config = dict(
    d_model=448,
    experts_per_token=1,
    d_shared_expert=0,
    head_dim=32,
    init='uniform',
    init_std_qkv=0.0303,
    beta1=0.95,
    beta2=0.99,
    warmup_steps=200,
    decay_shape='linear',
    final_lr_fraction=0.0,
    doc_mask=True,
    steps=4040,
)
Below are experts of layer 3 (counted from 0) of a mixture-of-experts language model. Rows are named router (the router's row for the expert), gate (a neuron's input weights, with its number), up (a neuron's input weights, with its number), down (a neuron's output weights, with its number) and show model dimensions 224-335. Each number is 50 + 10 x the weight over its row's rms, rounded and kept within 0 to 99.
Before each expert's rows: "comes after" lists some tokens at least twice as common just before its tokens as in all text; "raises" lists some tokens whose logits its average output raises strongly, later layers aside. This comes from a sample of Wikipedia text that the model never trained on. Tokens count by the router's weight.

# expert 4
comes after: "0", "5", "9", "4", "7", "3"
raises: " which", ",", " where"
router:50 75 75 63 48 58 33 49 39 54 40 40 44 54 52 48 69 62 32 51 37 54 50 40 73 33 35 41 40 43 52 48 44 52 56 62 71 51 37 52 62 47 34 59 50 33 43 49 34 39 48 34 38 39 41 60 48 56 38 43 42 58 54 65 53 41 55 33 68 44 48 38 49 50 53 66 66 33 52 34 59 38 54 67 44 60 53 47 66 55 45 69 47 68 35 39 58 55 59 40 59 48 42 54 71 55 64 37 37 43 62 59
gate6:62 52 42 71 57 40 46 43 61 37 46 56 42 48 41 57 53 42 25 52 65 44 33 47 53 53 45 49 37 59 48 44 66 49 50 55 54 57 55 65 64 56 41 63 45 28 48 56 60 53 64 44 46 47 45 59 52 65 46 47 39 63 44 54 54 52 75 43 29 44 49 54 38 59 55 45 82 47 51 44 58 51 48 61 57 61 41 42 40 43 56 49 42 58 38 51 43 51 53 38 46 45 53 38 40 62 32 45 43 69 49 54
up6:55 33 37 45 40 38 64 55 58 39 62 58 60 59 57 49 51 49 54 38 58 55 75 49 58 66 65 56 58 44 51 34 34 64 48 37 47 46 60 51 41 36 51 62 50 41 64 46 34 64 49 58 47 44 53 47 53 33 46 29 34 52 45 76 44 39 48 41 60 53 66 45 46 57 44 53 48 57 47 47 55 56 58 50 58 62 62 63 30 51 24 51 54 43 50 51 51 44 42 60 46 60 52 40 47 40 42 59 43 40 33 50
down6:32 59 53 46 48 52 51 58 53 54 54 48 52 51 41 28 42 52 62 62 30 48 59 62 67 43 45 57 60 19 48 49 54 46 51 31 64 47 34 56 45 52 35 39 54 56 51 49 51 42 44 49 63 46 57 53 48 51 40 56 57 54 58 35 33 49 54 58 66 59 48 53 64 60 47 70 67 51 65 55 50 38 62 44 49 46 46 50 55 47 45 67 50 68 44 72 58 45 58 51 71 44 50 46 69 50 46 61 66 48 40 43
gate7:36 47 31 54 53 45 42 48 44 51 38 56 53 57 53 40 56 53 35 56 44 39 46 33 64 29 60 30 50 45 49 29 67 52 55 41 52 46 48 69 25 60 50 41 74 49 47 66 55 55 47 55 74 61 45 43 36 50 51 39 52 68 62 45 63 55 41 54 61 27 41 48 38 54 58 53 56 48 34 38 63 40 51 51 43 46 44 54 46 46 55 53 44 53 45 49 54 48 58 53 54 37 60 50 44 36 53 47 56 43 47 44
up7:44 43 47 54 58 46 35 47 46 54 44 66 50 62 52 36 50 35 53 49 42 42 50 46 52 65 37 37 44 32 54 56 48 48 40 26 43 71 40 50 39 56 59 53 69 38 45 56 55 52 38 41 58 45 35 39 45 37 50 36 51 46 57 48 59 45 53 67 56 53 35 56 41 60 66 58 46 66 36 40 54 49 55 62 57 59 53 48 38 53 56 37 51 57 44 69 63 40 51 47 60 48 54 46 50 45 64 35 53 42 39 54
down7:65 43 63 24 40 57 58 49 47 55 60 49 38 53 59 55 40 44 62 41 47 32 49 47 50 59 32 54 37 71 54 42 55 56 43 69 37 60 56 50 46 49 45 57 66 61 67 48 52 41 51 48 51 40 43 51 48 41 58 40 45 35 54 79 57 53 48 50 40 57 58 55 56 29 51 62 43 45 64 46 45 67 38 60 50 37 41 64 46 53 46 52 50 34 50 51 43 58 55 52 53 40 45 51 63 70 62 38 39 51 41 35
gate8:55 37 53 49 49 55 55 61 56 36 46 41 33 41 49 64 59 58 67 41 63 70 59 35 40 35 21 45 36 43 40 45 52 43 52 61 59 60 55 39 49 49 41 46 55 49 48 39 49 28 49 60 42 58 51 52 38 56 67 60 44 41 31 49 33 58 50 47 59 26 58 37 62 52 56 43 48 55 48 62 66 55 73 39 42 50 38 53 55 66 42 51 51 45 38 42 67 44 50 60 60 29 50 55 56 50 42 56 54 46 44 65
up8:49 49 49 44 58 36 46 36 56 47 42 53 36 37 40 38 63 60 55 30 65 61 39 44 37 34 52 41 52 46 41 70 47 76 58 65 60 59 60 43 49 29 53 47 60 46 49 45 66 39 51 50 65 45 45 43 40 36 42 38 51 42 32 65 54 69 56 49 51 60 65 58 48 71 52 53 49 54 54 34 56 53 34 63 45 71 50 21 51 50 44 43 49 52 50 57 58 47 58 64 60 47 52 55 38 45 52 30 48 59 25 45
down8:49 62 52 66 38 55 53 54 34 51 52 34 52 55 64 63 54 50 44 38 42 61 63 63 38 42 19 67 65 52 61 54 30 41 59 58 47 43 59 48 52 48 34 59 52 62 60 51 59 64 38 38 40 59 34 58 63 48 65 54 55 56 56 47 45 38 49 56 62 57 52 52 52 51 53 48 56 46 41 61 47 61 57 42 44 57 46 76 56 63 39 55 49 44 44 40 66 50 41 53 69 72 76 49 57 42 54 55 55 45 48 53
gate9:44 64 43 51 36 43 54 57 40 37 38 47 40 44 55 42 50 56 44 38 26 44 50 46 42 30 33 40 59 48 54 50 45 48 54 41 49 45 43 35 54 73 66 39 53 37 51 62 59 46 35 54 63 67 41 58 45 57 64 47 43 54 45 28 61 53 53 59 50 45 69 55 55 39 37 47 47 61 55 49 69 39 58 72 44 41 59 62 43 40 47 46 55 52 47 58 55 40 67 54 48 58 59 44 48 48 47 59 47 54 43 51
up9:65 58 52 51 44 50 34 43 62 65 65 67 43 48 57 44 41 41 49 61 46 44 55 50 60 45 52 53 41 55 46 69 41 61 48 64 55 52 54 64 55 54 55 37 33 54 32 46 63 53 36 51 59 36 49 51 28 43 56 40 67 46 39 52 23 62 46 57 47 54 57 49 57 35 65 56 52 59 50 38 57 31 55 41 63 49 41 62 40 44 41 33 49 38 46 45 54 57 46 47 59 66 63 49 54 48 63 53 58 43 54 47
down9:31 40 53 70 49 37 33 36 56 74 65 52 46 38 44 55 38 60 61 65 33 58 67 60 57 56 30 64 42 56 41 41 57 28 48 59 65 30 63 41 55 62 43 60 69 63 37 58 50 52 47 74 67 48 26 51 40 49 56 62 60 45 41 57 69 63 50 37 49 47 50 40 52 44 42 50 53 45 54 72 44 46 60 50 42 52 68 43 40 72 48 40 57 43 25 36 46 48 49 48 52 44 60 47 48 61 40 38 49 44 41 52
gate10:55 52 38 57 48 37 41 51 43 47 63 55 52 52 64 60 45 44 56 52 53 54 56 28 41 44 47 35 47 53 36 60 58 45 67 48 56 46 35 51 59 61 23 51 52 47 48 43 52 39 65 52 58 53 33 36 51 58 51 35 50 50 64 58 47 35 49 46 62 33 33 61 60 76 49 45 48 41 55 54 61 56 54 46 34 55 54 47 56 37 43 63 47 44 48 51 58 50 33 52 43 52 51 69 39 53 67 46 30 37 60 72
up10:50 43 53 25 65 58 57 34 53 29 36 52 50 56 52 45 45 51 51 48 37 60 30 43 42 44 32 59 50 49 48 36 37 38 53 39 46 39 56 39 59 41 43 58 49 51 35 45 79 46 55 53 32 40 56 29 39 74 60 34 37 57 46 49 43 52 52 67 70 57 48 45 65 61 52 64 35 65 42 45 46 67 58 67 43 71 63 57 54 56 61 52 53 42 53 47 61 83 68 69 43 54 51 42 56 56 43 46 53 49 36 67
down10:44 33 64 72 44 53 51 52 57 64 45 57 50 62 63 52 70 52 47 43 54 58 65 53 68 41 51 62 54 63 61 49 48 50 54 56 34 58 43 42 26 19 30 59 48 56 41 51 40 46 31 54 63 49 56 37 29 48 56 27 60 54 32 57 52 47 51 42 39 44 57 45 59 56 65 40 33 62 65 49 44 54 50 49 62 59 46 47 42 43 55 64 41 48 56 38 57 60 55 46 61 24 41 78 40 35 52 67 46 42 45 63
gate11:46 59 39 58 42 39 59 60 56 56 49 36 35 62 53 27 53 55 49 31 53 60 47 30 56 38 68 47 52 43 34 51 50 43 56 47 47 39 60 68 42 38 37 45 40 47 43 62 45 30 45 52 56 23 38 38 60 34 62 54 69 41 60 57 41 37 65 34 45 50 36 43 31 61 48 51 37 45 52 51 39 46 49 52 60 48 56 53 38 51 50 42 50 46 46 58 43 58 64 67 49 59 52 62 52 60 43 44 55 58 55 59
up11:70 51 49 55 48 48 69 45 43 42 44 55 52 54 41 81 52 38 58 34 41 49 51 54 34 41 30 45 54 47 50 39 48 55 30 55 53 52 52 51 51 76 58 51 51 48 59 58 50 44 51 37 67 57 54 67 57 64 42 53 41 45 45 54 38 61 49 50 58 50 40 37 62 50 45 43 42 44 52 43 49 52 46 40 59 37 30 52 50 36 60 44 44 42 56 31 57 46 60 27 41 61 64 34 41 47 37 41 49 40 37 59
down11:39 65 51 60 61 45 52 58 51 62 65 47 31 42 40 33 41 57 55 44 59 45 57 48 42 39 55 29 51 33 60 51 38 48 55 62 55 53 49 46 48 42 58 45 49 71 43 52 48 38 34 44 65 28 52 44 47 48 45 43 64 44 32 60 55 39 62 51 42 46 60 45 31 41 52 54 46 63 57 41 50 37 46 59 43 32 58 36 31 64 51 47 60 33 40 52 33 60 48 47 30 51 54 37 50 62 48 64 50 48 48 53

# expert 2
comes after: "\n", ".", "|", "5", ").", " where"
raises: "\n", " In", " There", " It", " According", " The"
router:56 78 52 47 54 64 44 63 44 66 56 47 27 28 29 54 53 42 45 39 46 53 58 76 63 42 47 54 59 51 67 56 32 36 55 58 53 44 57 42 43 57 50 46 48 60 27 42 48 46 61 50 28 33 49 60 47 51 54 50 33 52 47 47 65 41 53 46 48 35 41 39 57 46 50 38 34 40 36 32 43 28 51 58 58 46 54 54 29 59 52 67 52 53 36 55 62 53 37 50 37 38 46 58 43 55 48 50 56 63 45 58
gate6:39 51 49 54 69 52 35 40 62 45 57 39 49 45 37 52 60 52 44 45 46 46 35 48 67 56 41 41 38 46 47 58 77 23 38 40 64 59 51 49 67 49 50 36 52 52 61 57 43 40 47 39 46 52 54 43 38 40 47 57 59 50 59 43 41 52 50 58 47 65 47 59 32 46 54 56 43 44 53 56 27 49 47 48 43 59 36 56 55 32 41 44 46 54 60 35 29 67 53 61 31 55 71 49 34 48 64 54 45 56 43 61
up6:48 46 61 50 51 67 51 41 63 67 52 44 53 36 52 53 47 52 47 56 59 36 46 51 48 54 68 65 45 56 49 51 72 46 38 52 30 56 65 49 54 43 49 26 52 33 41 49 68 46 57 40 48 50 42 42 46 48 51 33 46 31 50 38 59 52 51 57 48 52 45 66 33 63 57 42 37 38 58 58 52 45 21 46 51 45 51 57 37 49 48 51 43 51 49 46 36 48 50 43 43 38 56 56 32 54 44 42 44 46 46 48
down6:43 61 56 66 46 48 34 49 52 54 45 56 54 72 64 58 59 38 47 52 46 33 39 53 41 60 51 41 49 45 69 45 38 52 60 60 57 37 53 45 51 74 46 70 40 49 50 48 49 73 59 61 67 42 64 49 48 57 57 43 62 42 44 84 51 37 58 27 52 49 66 48 66 52 63 66 47 32 49 65 58 48 56 58 45 63 47 40 64 45 38 51 65 58 49 53 58 52 51 49 57 36 32 56 57 60 64 47 44 53 58 44
gate7:52 47 47 55 53 37 42 53 51 32 55 71 49 34 58 57 54 54 50 45 42 37 38 59 52 65 57 42 47 47 47 43 42 50 72 39 53 38 49 49 44 60 46 53 53 52 67 48 61 44 51 56 56 56 46 68 48 23 45 49 57 53 56 40 54 41 60 38 50 53 32 65 41 72 33 44 36 52 31 40 58 57 47 55 42 53 56 52 49 45 43 53 56 50 36 45 47 37 51 56 37 48 64 62 47 23 61 44 64 69 46 43
up7:45 42 50 57 51 53 39 65 36 36 57 53 53 37 34 46 60 52 47 43 35 45 43 58 44 64 63 47 46 42 51 48 36 39 55 50 50 34 44 56 50 65 53 56 58 52 58 66 55 37 67 41 43 59 64 55 54 53 60 42 55 51 69 49 50 60 57 43 49 56 55 47 39 78 41 56 31 63 42 31 76 38 66 43 41 50 55 55 55 54 45 48 48 44 39 50 60 34 57 54 50 63 51 58 44 30 58 52 53 85 49 53
down7:49 43 53 56 40 45 40 56 59 56 63 30 53 53 49 44 48 48 48 58 61 73 32 65 41 53 45 54 57 62 37 54 52 59 42 66 41 42 58 31 43 58 58 38 48 45 47 55 66 47 42 39 55 54 39 49 54 46 67 26 45 49 51 73 50 57 31 62 54 50 51 53 60 40 43 58 46 37 59 44 59 46 62 67 40 47 55 52 62 37 41 40 52 43 60 44 65 45 41 42 48 47 37 50 65 38 66 45 38 46 36 61
gate8:50 53 33 48 58 41 56 69 69 32 55 69 48 55 53 44 27 64 56 45 41 45 51 47 44 39 53 39 51 37 53 51 53 67 56 39 37 49 72 51 58 40 49 34 47 63 60 31 22 50 39 44 42 45 58 50 59 66 39 57 25 45 59 58 25 60 54 24 63 50 62 48 39 61 41 58 46 52 44 36 68 46 44 45 34 45 47 44 48 41 52 58 70 60 51 55 45 32 55 70 44 59 43 59 47 51 64 56 57 63 50 34
up8:35 52 31 53 41 33 46 36 68 48 50 43 63 54 67 53 60 63 48 36 49 62 36 42 65 50 51 56 42 37 40 48 48 56 53 41 50 63 74 46 50 39 54 54 69 50 53 41 27 27 65 49 40 43 42 30 50 54 53 69 43 39 65 52 50 37 55 55 66 46 49 43 49 54 59 59 54 35 53 52 53 44 37 39 59 44 42 38 42 45 59 46 52 54 54 57 34 58 69 62 37 53 66 44 53 56 54 62 46 58 40 40
down8:63 39 61 41 43 42 55 44 51 55 45 46 40 48 46 54 49 55 47 49 57 52 77 50 31 66 67 59 57 49 46 40 59 57 37 45 61 38 47 52 45 49 40 47 39 61 35 59 69 43 33 60 52 41 44 42 39 52 56 50 60 41 26 40 52 46 46 45 39 50 52 59 45 49 30 39 40 58 43 41 70 41 36 44 57 52 60 57 60 56 43 56 41 51 42 50 40 66 54 68 58 42 62 50 61 44 53 43 32 47 46 56
gate9:57 51 64 59 60 38 55 38 41 53 57 57 36 32 48 73 52 52 43 55 44 64 54 33 60 40 47 58 39 37 57 55 50 53 46 54 45 49 61 51 49 63 88 44 52 50 45 45 71 52 43 42 48 44 52 59 61 63 58 51 36 51 43 42 47 55 64 63 58 53 34 45 65 64 52 60 51 50 39 53 33 48 44 50 52 46 50 40 61 56 44 38 65 52 35 59 48 59 44 44 43 40 47 46 59 48 29 56 42 46 44 48
up9:42 52 46 45 48 55 46 55 54 54 63 47 49 63 47 46 63 52 51 33 50 50 36 69 45 49 54 45 61 47 46 41 38 48 42 32 33 58 47 37 50 53 25 62 49 33 39 44 42 56 47 56 55 50 41 35 36 45 57 47 50 66 59 49 64 43 50 56 40 62 39 49 52 44 43 38 52 46 56 48 66 56 57 45 41 33 54 44 59 55 36 51 50 56 49 63 22 61 46 62 62 55 31 46 60 57 57 59 75 30 39 54
down9:40 53 42 46 58 46 57 38 69 68 47 58 46 59 40 58 54 58 44 63 55 54 57 55 48 32 61 55 21 54 40 64 46 59 35 62 45 42 63 58 44 42 55 56 47 47 62 58 46 51 33 57 38 52 45 51 51 53 52 41 44 47 50 33 57 55 62 47 41 38 30 30 73 45 47 54 56 51 42 43 48 51 40 48 46 48 58 45 47 51 47 61 49 47 45 62 19 42 51 57 29 49 65 56 58 48 29 45 50 30 45 54
gate10:61 45 55 44 62 34 37 62 61 51 46 53 51 48 53 38 55 54 63 72 47 24 41 51 49 42 29 47 62 49 53 61 28 62 42 45 48 44 37 56 47 54 47 44 56 59 35 70 62 53 43 41 60 51 42 53 64 57 58 48 40 45 38 34 49 47 57 64 53 43 60 32 58 37 51 51 53 38 61 71 51 56 63 40 40 74 26 55 58 53 43 42 43 31 46 44 51 48 44 58 27 48 48 29 28 59 48 46 51 26 29 54
up10:50 37 50 43 64 43 44 62 46 40 52 50 53 52 56 42 54 56 41 65 44 31 42 43 56 34 48 31 36 44 65 59 21 59 47 48 55 47 36 39 50 49 50 60 55 46 44 45 62 52 36 40 53 56 51 41 67 50 49 49 54 49 38 37 54 50 56 57 54 28 53 46 50 41 62 43 47 34 45 72 35 47 60 40 24 69 41 60 53 37 40 69 46 39 39 47 49 45 43 61 28 47 43 36 31 58 33 50 57 27 26 41
down10:64 39 52 40 60 45 37 42 28 55 45 60 46 49 56 42 41 39 32 52 45 40 48 55 36 61 42 45 46 44 46 46 54 57 53 69 53 45 33 29 53 45 44 66 52 35 49 38 50 73 59 33 60 61 41 59 43 29 39 58 43 62 48 32 47 58 42 37 64 44 54 55 60 64 45 53 55 49 50 64 64 59 45 56 46 46 44 48 59 50 50 55 52 52 52 63 64 50 51 45 39 54 45 55 57 59 53 43 48 33 53 30
gate11:53 46 45 60 40 49 63 63 50 71 61 51 33 50 56 65 73 39 40 69 64 51 39 43 49 48 78 35 28 53 31 55 48 53 46 39 58 52 44 41 51 48 63 52 49 46 58 50 43 58 50 51 49 49 43 50 36 51 51 69 63 70 42 30 46 55 53 49 46 30 47 42 46 48 49 51 44 56 48 49 48 44 51 44 45 38 46 59 60 41 44 38 67 48 26 35 44 48 48 63 68 62 58 60 44 50 43 51 60 70 61 53
up11:40 49 55 35 52 66 44 62 68 49 36 41 66 60 57 38 36 63 71 42 44 42 51 60 32 55 29 57 70 53 57 30 38 43 50 55 64 50 61 40 55 45 48 47 40 47 48 56 68 46 48 44 42 64 41 41 58 56 52 19 50 22 40 63 60 51 47 55 60 55 68 55 60 56 52 52 35 54 41 49 65 65 52 45 46 66 49 52 51 55 43 61 32 34 51 48 46 60 51 51 41 43 53 51 47 54 44 65 59 36 35 63
down11:50 57 58 57 61 48 47 30 44 66 45 59 25 46 52 53 50 54 45 69 53 43 57 50 44 54 49 74 45 72 46 65 43 47 62 38 52 59 44 36 51 35 45 66 43 56 41 26 53 62 40 33 41 56 58 56 44 46 43 54 47 61 65 51 41 44 48 53 51 65 46 59 47 50 52 41 56 50 60 67 34 48 56 65 42 45 47 60 43 52 41 44 31 48 25 49 55 60 48 47 58 70 68 53 52 49 50 59 37 65 34 44

# expert 9
comes after: "\n", "-", ")", " Born", " career", " Coordinates"
raises: " ", "\n", " |"
router:49 34 46 57 54 48 47 39 54 61 58 40 70 44 20 45 57 43 53 40 35 51 58 59 60 55 69 32 37 54 28 45 62 45 47 46 56 60 47 44 35 51 44 45 42 43 51 30 57 55 50 46 45 45 60 50 43 50 50 53 49 40 55 74 45 42 45 19 59 63 52 37 53 70 44 60 66 57 50 37 59 28 40 48 42 48 54 49 46 53 57 61 63 65 73 45 70 41 48 54 58 53 51 44 33 50 52 47 42 34 49 21
gate6:59 34 50 48 46 46 75 38 22 55 49 44 41 36 40 49 29 42 38 46 48 46 59 47 64 33 69 31 49 56 58 36 44 42 54 68 55 49 56 48 65 48 42 58 39 52 71 52 52 43 54 58 40 47 48 41 38 45 43 37 63 46 46 42 48 57 54 45 68 57 65 55 52 65 59 69 58 56 38 63 45 49 40 45 79 43 39 54 34 67 29 59 60 42 58 45 58 44 66 60 56 46 48 59 40 44 44 51 53 54 48 41
up6:52 65 34 53 46 43 54 37 61 54 45 50 34 37 49 45 60 50 70 57 52 63 60 71 38 38 70 48 55 50 53 32 64 60 71 61 38 39 66 48 43 46 54 58 33 59 39 53 60 38 56 42 50 39 43 41 57 41 62 56 61 59 35 45 50 55 58 23 61 41 53 41 36 49 66 41 58 49 40 52 51 63 36 46 69 46 42 67 67 48 41 44 58 53 38 53 57 50 36 53 65 50 35 56 63 60 54 59 53 57 46 37
down6:60 37 49 51 58 55 72 52 55 50 57 55 43 59 50 58 47 56 43 63 40 60 49 52 50 67 62 63 53 47 39 54 64 58 43 53 35 48 46 50 52 52 59 69 51 49 52 51 56 44 27 49 44 71 70 66 46 64 45 61 35 38 50 36 65 55 67 42 55 56 52 38 48 47 45 50 47 39 40 46 48 59 40 46 73 50 44 61 36 36 41 57 54 48 42 49 51 69 40 56 77 50 61 56 64 62 45 43 44 50 51 53
gate7:39 50 46 59 53 49 58 73 50 32 38 53 59 47 59 34 28 38 62 53 50 50 55 45 46 55 46 42 45 53 45 66 65 55 53 63 43 53 35 57 48 44 63 70 40 63 41 71 46 46 71 32 37 31 58 36 39 41 56 51 55 62 62 50 59 57 60 30 31 69 51 52 47 61 40 58 36 51 69 43 52 59 49 47 31 31 38 51 46 49 57 42 51 50 59 41 54 51 46 57 55 53 46 41 53 55 32 40 54 30 51 51
up7:54 55 45 47 55 61 60 50 37 59 51 41 56 42 42 50 59 41 56 43 54 56 44 51 59 42 45 46 57 57 54 34 70 39 47 47 33 51 58 52 44 48 70 67 53 28 65 70 45 34 75 61 65 50 39 26 41 57 49 58 57 45 53 49 45 53 42 54 50 69 53 53 48 50 68 44 47 63 38 49 31 41 58 46 39 38 51 47 27 42 51 38 37 30 65 46 51 46 44 57 48 49 59 33 59 56 65 47 57 58 51 52
down7:57 69 66 72 59 54 51 45 36 53 63 28 58 50 49 28 56 58 40 48 59 56 62 40 56 47 49 48 50 40 60 57 46 44 57 68 47 37 48 48 55 66 50 67 28 51 61 47 33 63 51 35 47 50 38 44 57 55 50 41 59 62 68 37 55 59 36 49 50 60 38 49 31 50 34 39 40 45 47 29 45 44 49 60 41 25 49 45 42 62 43 62 50 45 50 36 49 35 57 43 43 59 55 37 44 53 58 51 56 45 56 38
gate8:47 43 62 43 42 59 57 56 71 48 55 46 46 42 52 72 48 58 55 54 62 70 41 62 68 60 34 59 42 70 53 55 59 60 51 42 39 40 63 29 35 47 47 45 36 45 36 62 57 66 49 37 47 55 19 49 46 46 72 54 48 44 27 43 58 50 40 57 41 43 38 70 46 47 47 56 49 52 55 50 79 60 56 59 45 59 46 41 42 39 31 41 49 50 67 38 30 56 50 47 51 51 67 54 47 79 52 56 40 40 51 54
up8:52 57 42 35 38 59 38 45 58 67 43 40 36 78 56 54 56 48 53 36 38 69 57 47 53 49 37 58 58 42 57 52 64 53 44 38 45 50 55 48 40 43 63 43 55 47 56 37 47 52 53 54 52 32 36 65 47 53 40 43 48 52 41 52 52 35 38 71 47 28 50 50 51 43 58 67 49 43 50 44 65 44 56 43 51 44 34 54 59 53 42 36 51 47 61 38 48 55 50 53 28 63 47 40 57 42 47 54 57 28 48 46
down8:43 61 42 50 44 62 61 71 66 45 26 66 69 56 62 30 34 42 64 55 46 50 48 38 68 52 55 51 54 48 39 67 55 48 56 48 55 44 52 50 58 59 52 49 47 59 36 53 40 58 56 51 63 56 68 46 54 50 36 45 66 69 50 54 52 42 38 52 45 43 61 59 32 52 55 46 63 36 53 41 43 54 58 37 58 43 55 44 49 53 43 40 53 46 39 77 44 43 59 23 40 71 48 52 54 56 36 47 63 49 68 42
gate9:51 50 33 38 49 27 32 45 41 62 49 30 51 42 45 39 60 49 48 58 35 45 55 32 43 45 67 65 53 42 41 53 40 51 62 51 62 53 57 56 43 52 60 52 55 70 32 61 52 52 37 55 55 34 61 70 59 35 52 35 60 48 66 47 50 45 45 52 46 55 64 48 49 53 58 48 45 43 45 52 64 39 43 61 59 44 43 34 53 59 71 55 42 43 48 54 29 52 58 55 37 37 33 59 48 56 45 49 51 50 44 55
up9:62 46 46 44 51 69 45 48 52 35 41 71 48 49 43 53 52 42 55 56 65 44 45 60 72 63 54 77 47 69 52 62 49 34 36 42 44 48 40 47 56 38 53 39 40 47 74 33 33 41 41 48 55 60 50 42 56 61 44 42 47 43 51 59 53 39 54 65 36 48 45 37 48 62 60 40 48 70 65 50 41 57 44 38 34 58 53 51 39 42 39 25 62 57 62 63 57 51 50 46 68 54 54 60 54 54 52 63 66 49 53 57
down9:66 57 50 52 41 64 55 45 60 50 42 72 42 53 66 53 53 48 72 39 53 59 52 38 62 55 41 52 45 40 66 53 57 48 50 51 49 48 49 52 51 47 45 36 44 57 54 63 36 38 65 46 55 52 34 59 41 53 39 53 43 38 45 55 32 65 44 47 45 61 42 62 71 52 54 42 52 53 42 50 40 41 55 63 46 67 42 56 33 48 43 56 47 45 34 57 38 36 48 59 50 43 50 55 57 55 37 47 40 43 54 73
gate10:49 58 42 53 51 58 45 39 50 59 37 37 44 34 64 53 44 35 61 53 63 66 50 50 42 58 56 42 47 50 52 47 54 45 60 46 67 51 54 44 47 53 48 39 36 24 76 52 67 57 37 44 60 55 47 43 46 31 43 72 59 45 43 39 73 39 51 52 57 28 48 56 49 43 52 56 69 50 51 37 75 35 46 40 59 64 57 62 46 52 47 41 44 47 55 56 52 56 48 44 57 60 62 54 39 57 30 58 52 62 43 46
up10:37 61 60 62 38 57 50 48 54 43 38 61 36 51 53 63 66 54 48 62 53 44 56 42 36 73 51 43 54 45 49 62 45 51 46 55 52 19 54 51 58 39 48 25 59 49 41 62 40 51 49 54 54 50 57 53 62 55 52 57 49 60 36 33 35 58 58 40 51 39 53 37 65 39 47 45 56 56 47 40 32 39 45 58 62 50 54 44 37 34 60 59 61 45 45 45 51 67 46 56 51 57 44 23 57 40 47 53 53 54 59 58
down10:54 61 43 51 62 53 63 53 39 51 50 57 57 53 49 59 56 69 49 38 44 61 58 64 56 46 38 45 42 55 37 55 58 58 44 40 60 54 73 58 61 48 49 50 52 48 30 40 60 41 51 60 31 28 33 54 57 48 70 46 60 55 55 31 42 68 57 41 49 62 40 26 52 56 49 64 60 54 36 58 45 46 46 57 47 58 41 53 51 46 38 58 47 46 61 60 57 50 72 65 49 57 47 55 31 38 54 47 55 54 58 46
gate11:63 65 41 42 56 56 36 66 51 63 54 50 51 33 44 44 66 53 56 62 62 57 57 41 26 47 49 48 61 57 61 46 52 49 49 56 41 52 68 48 60 48 34 35 76 45 39 42 52 37 53 73 40 43 47 43 52 45 41 47 56 53 48 47 66 36 49 40 60 60 49 40 69 56 30 55 54 38 42 44 63 55 55 50 43 46 49 61 51 56 45 68 36 56 60 51 39 45 48 58 60 43 66 44 59 39 39 45 47 57 58 48
up11:40 31 47 70 31 49 17 56 53 55 56 60 34 46 41 53 51 54 50 45 46 53 46 47 57 41 58 56 55 50 43 52 38 56 47 51 61 48 52 58 37 36 56 55 47 35 42 78 57 56 51 45 39 65 58 53 35 37 63 48 46 42 41 46 34 53 56 65 49 56 38 54 54 67 34 51 31 42 55 59 54 61 58 45 58 44 56 44 60 49 38 43 35 53 53 50 45 58 55 54 54 38 49 47 50 36 30 37 57 42 44 47
down11:40 51 64 58 48 32 65 41 55 43 48 61 38 35 40 54 64 60 50 44 59 52 46 50 46 49 57 59 34 55 41 56 54 55 38 69 43 56 60 50 61 32 58 45 48 68 60 71 55 54 64 37 38 45 55 52 58 44 48 48 48 52 58 39 74 39 42 51 55 38 49 52 40 62 44 32 41 69 49 67 58 63 39 68 58 57 46 53 41 50 46 46 39 53 66 55 65 61 59 54 59 54 56 60 39 40 55 52 43 46 48 34